Weights of a small mixture-of-experts language model, trained from scratch on English Wikipedia: 5713 steps.
Below are experts of layer 4 (counted from 0) of a mixture-of-experts language model. Rows are named router (the router's row for the expert), up (a neuron's input weights, with its number) and show model dimensions 0-191. Each number is 500 + 40 x the weight over its row's rms, rounded and kept within 0 to 999. Numbers have three digits each.
Before each expert's rows: "gets" lists some tokens that make up at least twice as much of what it gets as of all text; "comes after" lists some tokens at least twice as common just before its tokens as in all text. This comes from a sample of Wikipedia text that the model never trained on. Tokens count by the router's weight.

# expert 20
gets: "\n", "2", "| ", "st", " st", " Ind"
comes after: " |", "\n", " |  |", ", ", " |  |  |", "| "
router:518481503543525485544480435496492478394554504501490505495481556542488506435528513542636465515478404477453474453509548495602507525498490515501521471437390498499473507470477519547519527471441496542471624513545507441494574493537518485525571497500476516483454417544583490473494495481562561500520486537570528557483520508523472517488510488453544496556513498466580520484463470480467491545471484519528462531511503513444473515511487483477482460521482518488468486468522530504540516503479499548515472610610482513563486517540502445547476492564572420495490452489497484558581528474461461536
up0:516534525525450483525528468544531486491462556531497560482549411497535537437456501492456499487488463448482478494531411466443530567398461499505483516505508374526455475504564443477529476422528506508503552560486472510534507527480486611516464508463488392536471473521531553521485514385466533494519484511515482546526523523489457490563550490452445474517507452479577430483553467503513480447494477478438556623476469466453494493470459490504493507397562483488531465548464507517527515574486526547496512470527427451459500500454534448467555459534493491454480511508507510505503465513512517455
up1:477474504492525517537483505529523435546538580583467470442537466479519478484592502543562467574539540472471562490556461536474567539502525531484552448490486486516483484404522460476477492479475484539484557475512399496504478490526482483447525522493484506541492510478498438489516559507463528467427505515492478547446518467540515563552556514468595520599570512480538473443435476455562499556502537489459464439487479534437508595515499535553525525511434473528548560502469478540407496548500516516489537549473464505540529459490539478491482444421434471530542502595485555522544507495485534472
up2:478496463487538529500516499453541565475462541525441452503499515522505502497486449686541469527532509554454512529520509503556472452477494492430459581487516529502511539463500479513563464519521522549523471517465504492469505501499469441504529426498471408555543506427510466507504462518531500575513559537470465546499601527495492477498459480447448471491507473544433555459438450492591439499495516484515509507490481522488554510534425488469490464461475557531473529527440545523450509434516525553559465494486498526518531499511543503523489399487493481546441575582504497444500428485592547511
up3:512439500475549446497519470488511449513525472482515536527502502559523552446519441430432489544437522516456506506483539467490543531468478455507510478492487515501499547535543558463467548493552472434522458604507469551564545578589525525470468470498523540453466525478412452542447537547532491480492518460548514426575477447556467440549440503602476496559510519477533478531582519570530460524571518464479497504477538461499436503486544493519486536487541541541460465506514429438432533561487510534460494601531520479447504562531513474528502506535520516518507468519529459466430552423499462480
up4:489495502545522434480524478552479524513537496480491483450443512536498452507438488464540516514524516546497531480450520464464465483486485515487504576478507438470457492467568520472475536498527598514443503484506471464453575499500508496522504475489534553462549490527530501482448531477519579489583510535499448516523501417569488525511543507485472513503525511473534544462615510491512500538482466535480479531480512553461563526479450471609561464618551519447517450537530438464584570526521517551463438517608480515451432573538505473475443448516564397469526511502519438520440459511505480532
up5:537528452546390478576488458500530480579444528481533536565508483466455476521474545467418507511541526498488463494582511587446549536429505469563514567483516521519507452471495456486509504490557533538529489565463493506528493534554540531496545462523439476487496533494479479465503508455489499523437518576437508531530535478457436514497464497449515507491583431497424520437505471505417478454498539453462505471424513428498503428520462517436532551482388439431523457467453577577543503488494493517528534486494498484541478486522456481475472415507476504441515481521511528452524460503530442536
up6:532481479621529463589508488547534474434517415513461570466490538538491473525508460473515517461492450502493515536487560447534508498482508513499502447459505487541543496497497573501500531509465528449520433461397526439471522574448459486504506494514502518501558458440481567485422494567480418538503537458471520526470482496525483529471523485465513556502592510505466549507492525436454508607532494506518519505540520537519448463532524492465614538562525487471527508542575531490419530535498549595444502493501453517529482513591471571488539533499510481520502461587554492507505513498508554447
up7:426443489494547530433434427499536458415547566479520527442586458550479567503534568528563491521508477516482548445513492520446525575493495522437477501506447539492495496552558476517446439493528545499509486459473517493499548528418522511475539498420439496478558439510435478466509516509531476490470513487501508566473499496553515515523479541449510417482540471555499493458433563458463572502461468529472436482557558511426534442506471498520558391491480464527515522445578444466471486498414459476499456462534451485486500537524498524532457511491524520540522452507498478506562517476427506561
up8:447506592556500573484535469517506516511474545561468600528514485532365523552470454529511539441472539514473511494536485478521509517520481427481523538512508521478489439512510487533469547503572450475508502538490591464516521497549541490569495494506577529553558506417489479455533521559555503528452478567497561584549551505502500522501499513560447439502510481485462446552490524494461464474555474529412476488500551519571498495500492502463521441424462529528505516541502467438521450493416465549524566496499466554568514527542556500515534478481483538533452540596468548506503488478566474521
up9:578559460449476489528504570555519465528492451463531494512523520562508487524491516585494458486479471479513514514473469496524576532559429480479513455554527539506511555499573516434531534451498484498484412534496516434458557410555513540475512488567455479502556464449544499530434479471525514564514487550488499506502510460490454514495476462519442522614479476510471460438493541463509493519580468471535563506474451507501432503485497546514544401509536455501498457504533463529502476440591494517475555501529605554458533469542545491458469522510481512462533484514608411510465487436521499556
up10:519448483477504566469483423505518482531483466555458445566522481557483565549495613455506539509506490456475536444562567556576497536545516410460493454492470524489487463502500519463494509610474540513558476493536466552551473525509517507627475481494482493517505449539513529539493476531498502532443551574456498497533521559559446497455526428518491508508476451489464501460553552457481485481437489519544426479518447449545466463482462490477489473465432496498563537442463465502467513466538526529395522517536503444521529460536553525507411525462468502574504526503528466441458481460537546496
up11:569518542445546552500533509577534549450477479493473504457513490481443518493489471465406452495519499485481528488579511473586575613460490586498492484531509484494535519487489509554459501512488470577423534505481467473482509545502537465547526555492503550481550482437452453461494527486500531453543517528399433560459484508538538530502494460539527586466453551524555510555490508495491513461481508512467512481412504532499475531505613514528505512502467453490407520487519515442554474467534589559551504468471461561473470533494553507454522509565556462502514541501504468437488511518518460404
up12:503506496547496422470547516537527498478484484468532502525472485465441533516487451485524541556485514471469519484574494422462501483551514520560480464509447476531435487517508473513497588493436536487429468480535496557551490486513532570439512478556520521480480541464560465483509444589561413445468440524490483441521471540494547474528510570520487533576540470521487548530491543555460489475585546413533533496525459543563458482473469466480469501579473472439570439553517451518477532498485566574467457481552515542472466544542508498565443513508530578483430479505540526464456410496501529557
up13:471526477442510491467538437510543458423552466549537500503450539541495574553533441498442507528511528510484508479490592445516527482517554468493487570485546522434445498505479516608444464491515514525463467496524592549511536550419455540506461524504461463484509465532458483495510553518461463526609548505528526597469508504489487487465481525478505444522546538466439583485508453509487532592504557493430514510561513535485525537538437567457516454417459536528529546470569533485526519558502539477521507434536493522512491575592536476520529493525488462513536495460506485497525576470485465449
up14:501509468499486513525490447534537577553506522552516516510531504448446487508542464474475438519439469511547479480475500484497528522517427536578477483486576577479488552528506525526527469483566471439487507475432563458425519540528502469528504551467549547564530455478509473508441460489478507449556507536524485502426487473547581558536515484493465540497574493506591583494464527466502494423471502500445531483480555575499569498528544557523487513503450543464443512492401503544451555500484532516529487495454563593575527486408462534502496466514537479528525557534437515552496468560559498438
up15:459527466469609447532507464487497531532540537463400508550482531481575469505419539533542487486500450516551497467529489504524551444445497445509607530529522535443535502418561482465590506458462508508500425536464434509498485477452489561498515460510464492488540538513436476432497488486567519445514434504544522604455485514551544529490558488465437522483478496501615538515495517517541552466464617483466530503545482450510492515545492448463486555480469505495458550429425539524427466510537500541508491500507501538467485512490528525472541512429481476530524508524537552493515485497510498438
up16:448446480453537484532533492520444504500523527517415531415452481451547506486476521494581464493461541502552476448507546491455478582525490442483474491545534484524494440431528493492549485556492496491487527487431546501434545501466535512589544460467509486481470480454479484552534358450548570480449515503452590509503504517496490494567509535527549572468510492488542512479454548523530535492444515475535487584496470476466466496535470492517516470480565501467505489521548465556481507461477520522465411482472424514536459510585585567568578535506528474553501457457540496551492451492567481491
up17:570425525580543535533512490602513541462494547508499411549476574479459523529474555488534544490519526519475529464531508492507439400496470476438475444507487513460570433505548496564539479496507609509491479447502502485531457441512498452477536546519459496448490485531480458493526495468559452526558453445551487535473513477588442438462524525444526477575445471524526510470482468489439502525526475548485493570543452445529479459427526532452533524473442470496512563482494439476517441528539482560475530419519462505431538592489488487531526462515484491573498500422504497505466514522507480497
up18:509467495520491514499577482493514525511500482553366469551467464470465444509535520615483435508441440481485467498491514514501526552464561492576498446491550571413559491540469483564495471549509495560443561544486541411534553471477555565523585452466490522474494586469443576532530537472514499396507531561445532519502516476461514493543500513492524505479508425561504521449494558490488503449526493513553557514533525467489478527519473441515510471543468595533451441508502439473524526510519541521510435527442504469471526550525534522484494504526534481572471543544496487541511519496476520461
up19:539461469495526518556634455496498514568493497586545538483491494465548500470511553569496505520465503497483503493455537463529482531579443459499486493496531550443469517474519474470514455516476522531512503497506520450567559483549497564448579540428483525512538497498521523466524485420423488487523441507478413530543550525513552520511462500506425534503561505491594540495508480553473528501421426563446590561475538500561551459519503440461493556498548568497541402442506488489519483559489486516500434546471470512557533542475503543469434514493457519470550507493539469484483457526573498485
up20:575499472442479468531551501584497435520543487485560493469542441470456542530556525512541510530510486517527511505420460500525492500517525583504462563569472500513542510487544457488494524526481565541497451482553471443531484486581543486534577518478470499552489499451500517455482559494472465465560443575440586542455560452494540492439459581534494506570491484500473572501504517480467421498607530502506469546543513489434514470426489521467456541496524492450529517438475509517539487480477510522495585484452540466541482448481416549480480479525465466554513553576558483488530501483447446561
up21:486433520446566446529468465494469509485503513513457489529531497579491480500521512487483549472544457497569440517445431517530457462474549482594397477515452501540459461557482505479501496485503519519472441550494433544542533546474543444465526479504434475495527438477619470489518484533536481466433469569462521588585497558551472512495465551466533488472451554469596504501443525471494416495534490531566462440486502527610516442557469476523498524557519515462542520571472498557484489539532503517537473462533482540477478497517497467533441499523478483505508508510555437509447436532552482535
up22:545534503477514501515528459535559448602529493544496537504489492491576491499520555513502529508466512431480499517508436509503513435441511546448505506559492546412528493450525492502547471494529521509494498509428512446497492565439540457476570454530514570476492497466501551501509487476470531478394469510607451572540521532513509484508484478514573508521533436560500588504529483421481460483499499600516493516526543563529508485539497485561504473534456583423518464509539494555581462394490554528510503496522549517537455454553460445529453483512500470450560497512607476517552466491488520492

# expert 21
gets: "\n", " | ", "\n\n", ") | ", "; ", " per"
comes after: ")", " |", " |  |", ";", "0", "\""
router:493518530530457481428560567518479486522578527489535533528496479509512509435484507479510490417460443511430491520558648502498476528506531494503523374509537514489521481493483513504556427500509500456518499472593490520501483515501547435483560418455470494456538530522571546538457581517458456518469497518515514506518536543531530499488480488520438557484503489569605488385488512501506502424506482504506620504448513475542498543517547488498474503469491463521474509530522525502476510491506517514516566530523503616508582468475552465513477504480582426474546447495523493507454454518506500531
up0:532494542553509493504508452534495488472479558503519501478541454522536526465439531558529466466484462517524469505516390449494468566413504466550486482491500423576456478418638446473569490435525506481544486502506430613458550504458468553467482449519509419514479485478497519517483515464490522492503528460538477570509503489470440463565525490499447479505432448480518445455536512465531455436586501502518533612477487509496472511505486508468516448486503491550506437533545523528536506440516513568489555454541470481484502458418543493500557482543455478490477474446515506504563480579542482506
up1:486484505517501529566455512487486470555518598527476514463544511464459473543543543550583492571503506518431552472524468567522545476472502498453552491464508483522487464373525501499473553527493532519484602500494454517484543422525436447460529485524486486465453508428470444522523495503469576514457574545480463521427532464508516543522564585456594493547550503563442579461467506529544481507485524459530499488471485499477566591527556489473518512522489517512530577446478483544487482571492550506558514506414486508525547495470575551563550495477500504566501511541515524470538525517496519491
up2:502522478512547493487561522430560510482455486546435492504526509475525458548503486606507556521560454537383475525494531453513494481491531459428437483519518527468508552468545417539574507453504501538519468510502516510478420454419476509564561498543436416504614510447475463549473498510440547525486539516473432545485539537531503464492482440464503508489527479567446563434450430533553505505546460448571498487495500544452478499536455495500469497497476488497470552535453538561492478459492573536565542503496472543501476513520464522446489407505480494491509486537494542481487462544560568494
up3:509432536533477456514483485505490456515504542494461525592553522486536520451547441462472503575527480544506481457520504472482508479432496489550532432501511538531551574531511512490535556443613477444497472583501526496552506575518459519495438472459499482467495516445431484534428486556444548489481514457525496450604441494565499444536480468573473422510448509508531478511512472495490460517634503484476514528472549488491518485530507490491462500431549494482493498552497436508478512526494456539489521595536570451458502527497466474531468410535520544518522433497478444493439581443509507518
up4:506432414583525461478539453534418522538451456466441504505417463427524486539459471480481487504512469512538503500474457484507512492476517463480495583510521442479508489513580544462527572473532536490385532466500442532485557518470481591521569458510492558445521499512513519501423586443468516499532482495527430548461494440526506483529554518532466518500461486441502509496550557473499428582525455524478498525468470538434508524498455420572579461573581486478509475501540469517521531481512549515550494539541413487505472508524540509528448509484514462453527498479578503544481471482542462474
up5:501553450504420448521419480475520491518500577500528494549565485437461452408490544452423517532540480479529451530568559564437496514431474458520467534459541579520455453490539439567519473498554508519507525507504478558527463559523507536494516460506422413452484481431536497498506519474484461473454502529477527534539503473507464539460462507444450416483577451507488529466519502508446546478516502468473520445481521436463479459473494479422480488442449455477487497502533537535560524529501538492493496499481409490468469512519488539449537395489417487495540541518484519471468465615521467489
up6:483481484573482482556541505540531443510459417505483542488481508510493521518512496460535474486500498495541555472469630448497552489510506522582618480521492548534527473509461508486524500465472517495486438466475552415507537612544479466444482509448495525507536490473486529508412484557464474504441453518486523548521492452544526497472499495467495631500542507551433508506510507508454468563518504484523525487487507539526460486554519512444561513580531469442475475560530571541510555471526519576439495539474531537572502540551446551533558581504528460479484463548554522464447516452484546473
up7:443472510541515518472404521547508503404567572433536589458580501545503509519520568565524486531503492444508526442544515474456544517498515467453487489503483542553496529569566484541484396465528540547487540419486514494512515515452565473474532525475463451470554487495438483480529471545571500532475485435514515515497475475543477467513427573529516442460497499521493484441473549524472561543503511499494450514518538520487607536476446491479557446425505502504472547366551490466449532492497495476567485503524495484446510539523527545549418513489477495502484480476511526528524469488423539517
up8:475521515525476518445508500525491533464498475502515593529525537489399491541516433427488496484520517531455543513582579462510487532443524458449521503490571501535464430497479449521531520509588440462502449462511579551542515467555482513609500554526534536552562540421551496500460526502560513547512499556533578580461515502485510486524476536569474447453538480555490502556488549477454546499565517540476461463466519541542485462486501505477516460433430535538545500473502496470507535502438446546478535468513533532594527514484505489506476490524447487454452488545486497436388440474486473512
up9:529558449428490516497480545481476449506497459485506505502482556543549483500449602537470502437478493505513484505463528473636509505518466458469520504504552562496542559494505466464521463462530504540462473526495544460455560385509532436464497491509481487525530451534509527531471457451474488543572497529490534475501471446560491555515438478511458521573446463494467528507491506483507507488566513502551530522547503469493456485421509488535543412549523449446478488534511497517548502493555515516518481485475572500462514466554577577436486532502456529432603500465629406502473531506543458515
up10:473441483467487542499513516501530551502417483523419523600500485568413515514513544442493551512502503472469575431556619546486495578536476389511528471520485550529481434434483515456519529530491484522521508466482437568529466522492571556506492488544434452562511487503516550548452526555457490546439502482518468489489523506557465484463515468495515470496489483489459490442526566508526468453480481477511492519538510435502495502486533467550482465471434445529515529406530461538492594498498472552449518446545476495536539449497525537518472545521444510561524495451504503411472466494567565464
up11:577511531453551483529541526567528530464519500507546510452551533432509506534487491527410509520485479617495520538521556439595587543469442547499468470530561471503545515508467547568500531629572507528536561476521522511466445578537524521547531468489554544503545467418500481528474522486487555511501486515482441525459453506471522429470487497505503554462502525480483491550475469482412522496483509560486524439505480515530545474513614485529485504498473446487439521470542535486515432477487492517507455511523490514431466521510536522489480453543491529434519521545465460459493442565556465419
up12:484538454489483399514504548521486526430483527430553497537497473470452494590536496510536487557527547479454535459526536445484521479484570521548502484505430404519496470457483465503497605455546560459426490492561469532486515485512452559443527495525483419462505541459488447506518489560553455515443484519485480488482510536516470450523525532517521499544553530477456510514449537533441485460536524456533491470460508516552503465470455482464533519533484527424547498559504480543414503546501493523459480467515538433436489529503491527568473502461506587508477459529559505493531376512477600595
up13:457495535522481488484492481515513437537526483557466545488467506558449509572527541515418484457539484496427503478556617447497489483473551500466466534537544523438460474537500470615499492437558521494506441506519537540504544529413419519463535508511511455446538442569451486508572589500521515522514556515546499566494485518485555459491452508491479474518510497493492525433528491534448520455477521544438490534529448533519501541493486531493476485455443474459472539485628435481573502514510537511481495482548508582521495510609502494524509484471496522486541471553554491488489585549422491448
up14:524527481497489474458492476541529519587518543510519542501484524443512502523520483464441499533454517491540447432527558481483527552497447509577531453538538582500474546517496530547520454452496486485509512482460504449434509587541511467498491577446488472562543484443540464516486507547502488426535538525522498511398513485515555526511502515530465535483597517488596613538522537460487557492399501508473517464484583553485593485502561543519515552452519606446452504539440510545474536477492528464528512485476511569536493465436471571532493473518502511492520548508457483549505461576543499472
up15:522491437468566459473506472463541541556493556479455435570488521553485520519456557524528531507552464505505482435548483524541470416494489467519542514499526466428510529432550478474546565479475565562496467468506505529499517477456520535498460432532446484477565465530441449468518494473504450470556487483541587554494504483535542533519594498488499496527494491459581550533446516522503529494464575487501495461521551432501463470523491417474546552542514499481471548451507525479452491538548558575537444442534455484413484518491543632426543489474523448442491504518515498529538487455514559460
up16:456431504516497529551509496476446446503520477477439492488509423485569564503536477526517472448479491499586437452503561516488429560514464454461507444501515511490574511524526457417563492552548453497512471500453597480460481517480420527533471458418479515485465452481523546496578441454522538483505510474483587488521465533500507485562484524480589583474511455497525522520512539546558476491462530478459563491512501516576526459541444494458525449458533494444468442477504468515437500483487538526467470534499491421571488487531573593510576509478490500510521466441500492498430463528482429448
up17:546466548556546587499526476528492538513563525471498490553534538483522465518471541492511546500462509598497576461529520473487467421479534499469533424497505542426495476465543495567485492503495567539508512452506522513497433467467533450465536519542454489417494493533507436488489494501533508513587442469433458560435501477574497502469537536517547468565471546455532508531501465478495522552482530549515467551543517444524503457424507502430533488513441457482499542416514402489494442536510459536499527434485452542402515567502447458541519437479485528509480548403546495487491533527530505423
up18:442486507500502481477596521506502514525497514551401479530490539488476432599534489561482423471427448480495495440501512472477531554443485488505503516462518528366557445531484482529438465490465469498419599591480518457561560493424496509517593478448517568417481545517485552491521548548520487471479551567520510493502550485485528513527509501509554510471504488551524507459521575451491486496507529506545533507561524519501515539527463412537565519521440549552437507516453468499520511519521505464472478509419473450459554533539525524514491531563538489565486512537470469529523512532524523464
up19:474442512506496485534611510540463536558469546558550506460510474501563521489515544528509466506500537504487485459524555435517509506564469393432490445506504543436449563466515509459522423502516475510504496441524457461542565497498507464494520509430485515494501524515582562411478469445457508452544470503491462544497527521474607519486473533491480519515522457495489556494556515572429488479437451525453544523505551583546522496541546447446497541505557571487513442417516448457502514531495486520542456618511451462524528550489523511465537467501440522457517493536549455474499523576519513467
up20:508536470486512546493476531524581446456535451536544536418540468527381543506561543477597516554472526529513466515474494455482497545555497533512470483573469442466497514485539531437511496488541557486556410491522478415488557448542543511507542472427541509554547479484490519496504510475430440522567449515476570526512512488535512495554518518600465503569450475509471522467525473435539380490517495492435536487531530513487444475445505462495438478545484468471557543499505499515485507507502455518518554535446522519564516530470409527487538506526509467514499542559555429452520558467474510499
up21:459443521527516477554437496561479509504514508455474495549510575558488482511533542460494462491581526493547434450546454497528556536451497465592427488539529519537452499495430466466538509493498567536484463555471448519551595558473522470499558441505483527452518492491531557514503457529515497506450517615463520540540513587488491466497453568508516514435460461557565462494455517480535427433564536502550471472518544518532487439531529458503543498527485487454470546560479470546524473561538514538564443476541459521542482481475489485480474549499490487462528587516527491532383479474489522543
up22:586566516495513527553535429493569486553488527543491503423454415481529561506521508522512530533540471469516531509469480506531542470498478529465537442554440566488527504509515448459545505475497540551475478446426497490474507553418513515449511459480515555459541535480515520501521540476487498506398489485572414628529530541511491484538475541496536437485574452498485523483493519404526476475490464524527495558508538507510565477456444515561463510550494540452522495491538508500514481436553543557542526474500570470503488432522462427505498444534540520431556462456595477551549512482479533547

# expert 15
gets: "\n\n", ".", "==", "===", " ==", " ==="
comes after: ".", "2", "1", "==", " ==", "s."
router:513486516481475478553490494586363442507480485642516535526515467529520497509506455527547497564517479472587544581411507571506514504470477603504496504510475504439465493497468491491533506513442474553472457492505489434469606531437532535532475526487537492482440523530614462457433513471519527466511526555567510484504585471559475502514495536479549520453492563507544508407480515489516514471503549512543522465558487476407499465465553450483480488532515473528488482505496532494450502531493533459480525453510477453509479502464476496550466496581558522468448548503493496583491483509470476514
up0:496493532537462450495494490529454517515440560560484529489514486486532489419478513523480491488474505468509435506548417461518470561474474456517455549575447422576443517473581462469509478425476559456565511558488503534526536568446438541506460490557485451519476459542501519505500515395430549523491510516490482567515514509468466511570587559518372471491509486472541457481501489505507508470477441474446545589483510511467549511462494481458552521509500517499548450498495488440493498506507468548482514491536503440468510511477563506524516434590474464474440508470520514470567430541552542419
up1:488453490492506487487469438422516445540533573528527467468557536440483469533529515494533459531511566530481560539551518523481548514502521515455553430466457468525484506367548467495443502485470521527489559482488447530481495470477505460443494506504453483462473471479495456484446524448520551459489529469457429513482500455517412554521612583530561496506526547529483482510514496516555579509476508472478526429489546447488547556499462543539497536527481495553530546417571480571451456539467504479510559536431473547547532539483566525562589487437526474495537471517471498545534515561473490455
up2:526506482494517481473555514488517512455480512474474507501499489530510496569542471615487515577567452494434475535533513480496486465442515462461434535463531507449520542465564467537576448506492527545521469569485520499532479520479458488548548489536383439507573543463475498514512499516475534561499521503444493592478566532489485490538530486431506447523512505560429517480437451554598462543504493462569464487479535569509545499521412490500514513490458502529460474524472564536454448449489540527548507503421505519479487531516452493450477441506489472554453561539453496436494415471606519486
up3:567477494564478415461475488518459472539479537515508542528532500539508462461507441460499490543444514554508515501493519477508516475409463455505524487488473526497512528527522520487463567468608441469499476578472524537567468556526509512449468490505520461464506514449424463481423491499473535514486488497556520433589441494532490438583455505571517464542493511537517443523528517566536495548534522498511442539466538450474452546519548535537500529463576518510503443516505372497460529546499499522444534534538514464469492540495503438511493445524535579509536433512498543488447574371506461463
up4:510492452524518467469537456547455544571486479485469525447416494472500471505463518463546491537555533542495465490533484487502465509493520477489500578493457491469493528453536499435466558490583571442397526488482505520464562483514515547474515435558472540462483487447513501505485522489576548477561519547470502466460492425473472509492552550455471541475510447475503539490547507475559497617477487527431508497501535538504551511475472513580584468613598581459537508473534473534599502517521510520541506490553495491500475521484467480493455483474503404464535588501530486551480463449564456514
up5:466516442429449470554475496465591468525437497506500535590529495417424434504491564479472512486587570460538454458580558570410480551465486475475502576457480514508491453504483454504489451462518514476526486521471483460529458493564546517492562522552436427442466472489512531482555491402464495522457494544482477529509486491460537478452474462395475492498563459500474503478493471493481476450466528490489514479413520460487501441514495481401551515480436450477502458459509557554521463506508525490508500479529506546466494486478502481508431481507491520445495437610505486454493479561513460521
up6:482458485601470493540505568486508455479516438489529523461427553487523503567506481459546504475463475559478525529440572461459515479529497524495576533507540494478543539481490525443543474560479451523504480516490543441471531535452467513478514493470466518538537473499467543505451379521459468468485457542517518488536447463519471516484439577467472564517504519584418517510500511447447469547514514469480511555497479528516549430523511445514649480529517508462437432525516529463518558502483462582442454510499462568520522525586410500449549541467508483494467467480515495473485529468466450434
up7:452482478536511527502458455545491501433626613490538507474536505589472610487550531571505465493541499485561551479527503523476551502477523502451504505476484525501518536558532482518462438524500544546463521472515560478458515541395531475455507503407469477526512510542471472442464498497536481472462430499491516520512494502513519492510477530503564396481503473513517492436472570470468531555484494508410457479503535557491516498509450507480558398493439517477561502471510586469440552510513483491550503469494580474545424520488506463533429447496511489476460512484516523557523491472505606499
up8:474500569486454558456516490521528548512447466578434533587523475532380524513471471495508513467480568546496512500525525503494545500491456533464513545554518475527489455503522407557516547528609482492486490511494551502494545505556527531609518471493547567531489535402493514458542489525520518567537445529532543584513542521476496534525505515577448469511482534509494464505487498495465535496498484440387504508434501508529493449501519500446571459456459545546541498452524526391495474413426470509491515520526506501546489513513559544513557477474475537457484502557504514448439518435473507492
up9:510575500473437483518508561589489504525498483461513497518485523501574516583451567552434503501548469465519462536430525462574522515498542459466485515573479491448552575515558527413553458461549520504497451514499520483477563441519485512430551484501479440518505491481514515559450483432461529541554447524515553485529462471449485544531533458482477505597487536527477546442504533521542505488532491494551546458501506471507488469436522507487562433520465409456486467488548495536508487454571473533519482500471526606495518498576579525468518553494480493471541509510548376485481496467520469563
up10:514452496459472552475497477498523475503458459546458459585566528566464524524501518527579551521583518461471544440530551510549460547510543412446511479499489522521482427460455462451497559539528544516521476512535434532456526495484499535584472502455492520522499450503503460518487474559490531515471548449502472422493505541551432448505566411503503510473507474479436500488518535497450451490444449512571481534535473399518498481474540478528517431463433455467527509435515472486521553573521488525439537540577509431528540423495484497541494559471450555579549518489479494434482501457521562489
up11:588493546493510527514467539528466566405510494470446524441525538497497489468531475488435519487561479507502550501498541529546507604482477530473473462502555516539523547456536549519557540531469450546473507445486526492507531493529490570492481495498506563507539485454438520453466544552524528453579606494469448545449536502501555517466535485480570547507474490520572507589513530497460419513510541533499498485450469501507509535540541498526458508475533504562443465429482494485505539479529587474505458380544540509444437525483532481471577481568498481520599539583476477482549525528483512453
up12:453543488509497441522505520536506529479497515457560492471488446474419440545539476489489505582495534462423509454547538509445500482567499507528498431531483500509511526482444434561496573479502580501460493489564440570507502475501516518431498467567520437500484568447492471487506486521536455486452476509489463484511472564525458439488528509550478482521528438500436562491433557562451479461538517477559544482481482533542527456435488448499507490559437526415511497537519456535461536499473473556471540506609509458457488507543551491555555465462486536479447476519584497453540390494464510584
up13:500549558501426458546522435520533515444542554543430444473441429532427490506506525521486512557510501499470533501471547496507516478544530445484497537508534494437421466488483471584413500464479493469504509468512526526575545495433458535440490531525540479506575483568437482520549563477513470430537531485509523566501475436528507441515446508494515515513580558489476579497524448503494535518476492494439504504564460446460546509451489540473494440504437504482555499467533440507496546457441560491522468452495527556481474566613487471509577483557520451474489505502490500448534594540496529454
up14:519559495453485479449512479526587587495516548508504500467496477405464507524539472531469469509449465494530509458481453477543515491521421499602508489459616531478474544582500484525505523439509498512494522447456516485507532524506501464474522484518482485578473468473504540542484419473480455440580505552520485532444483449507516541509486568504470487451578512494585623528436550475492489474433550479495532500490580505456546506573528501508575515488447530465484493497428480540470546449473517481488488499450513537578509487486463534510503488567507444478510515565436477535559457557581525519
up15:504541460475573456540528487448468478553552530489501476564449544509503521448444514550537523514587456453537505513503478487580513470522462446508582551529581482468467474467524446484481556405508523494510479497498448561534558512494493571512470463510496453483544465524485463458504501473533440474495460555538515533480511498579506489483572510499483479472406507443575539489502480521474583452532538439481532434514472494479470515545534473473501607560469480514519566421471511536508532493499568507536490488462542507396489501474490500408440503468481481479572519558502481523563487496503609478
up16:490438533475534469577487515516428464475483560529490557438468438459478517486541489483531405434450491472567428502540513542503457564464488468482490505541480486561519496462491446461538521601479486473567437470494505502417497527467502465518475419491438547535458501429586437460495473458496555538455545474493577555507556491484510495557548527487514527497453452529540546559497521550547485521515448496509557581485507573505468479559418482500570478481510517502475428570502503542486519513496528471522513490500394470521507477551545591509523556519494556510517511489486488483465474460490457454
up17:538496560556520516525550516581461518505545496457563422531529521490468456525464529461527544518540537564492488464521501490466467448543530487421527452453498583474524417461539512457536438512522634516463549447490522498476507490521497469485532542552523497509481481517490451509566534445564522475536474483477483510514494484556504475507566508423581495552464547481503522461506473499426481513508469539502523547528465444518496450437531497449542473527469516437503559455447430512518397488516508544476508405517451498380507569491458500506506471516446572533515520401527478481476504540520522509
up18:458502563533503502497582516502479506522452490520425443566432539434461461542510491523509437433442508500462463526497495502540512532495495486511477474465500531402492504536495495530497511494503476515443593585518515483492539473446538558507572483452471520446478573490497521531541564584527495402478586537452482537508534451484511470540504540504533506546534433543497514405494561478474465464505493519525571527503495511496507550491471484470539538542429582551478468554523409499519583532542518494503430471492489429461549594528499541500507517515539496539466485587478462559455535512477538527
up19:505446488480523458539584452530512500565493555505544523487510409453549521420502528561474487516500503494506526513477566491528455477563409445497512531499540554478473496498478481479563464500521476535441445461505501475528586495500447563490557525456476539535521510509499519458482477510439503433486454471450499491534497531466536493502515572529480484533563516472548540506511473539416487490455444543466614515497527524564533529542553454451486550559520580501552501431476432447516519568524474495490409568480450453540567582530500536514423499515476500467526495490569434534490437542533503490
up20:523484489467486430462437513560482506503577479498492452461496519529389491417522550509585519550505544539519488540459470487508476517527522493508524525511478475485456520548558478452486483505512488521471454538498487477533531422506517469430552462456493495537575570553525493457524445523380468486582388463470542521471573483506475518494510552483494476553523501535463488513498556570519406496503490498467470524503490549481458524468554457469512528517458515477578555553490611478472496580507536522566489442475473506463498489492449504481497484524544487446539497625549453484441503474483538522
up21:417429515496478539544467529512554540484493497468462511476532550593525485525539575498485449519552543472571458495495435506423518521440531483591477484535451463522486488520446485472484510525411529551500456571460439581581545549526560492506526490500470520465520484534565496512513410487521541449448490532451487508513469544556475507495443504485549488479489519496587458456452566452547459491516517553542526506486536533547562473512455405491530520585549529472517487495466505586521483558461556503539497437554509434559506498502532503440514465513537494519508499562538511522445486496543475552
up22:568546494485488527534515446506551471529472508531467530493476438519545503507521528522467553511482491451457523550481514506512492469442468511506533491541484529431485484499497524459512483486488529510490523496418476441479465555417512519432509437468510523459526502501489516475463567484468546484423476497599467585578534553513464494502486497542567473594611431521528490474506461410525462504483492567504512542534510490482553506526439567545489481508465537451531444504480493522522475340543491514477544472553582535521509474527433431522480479481510468438504455524589501510575557470463517460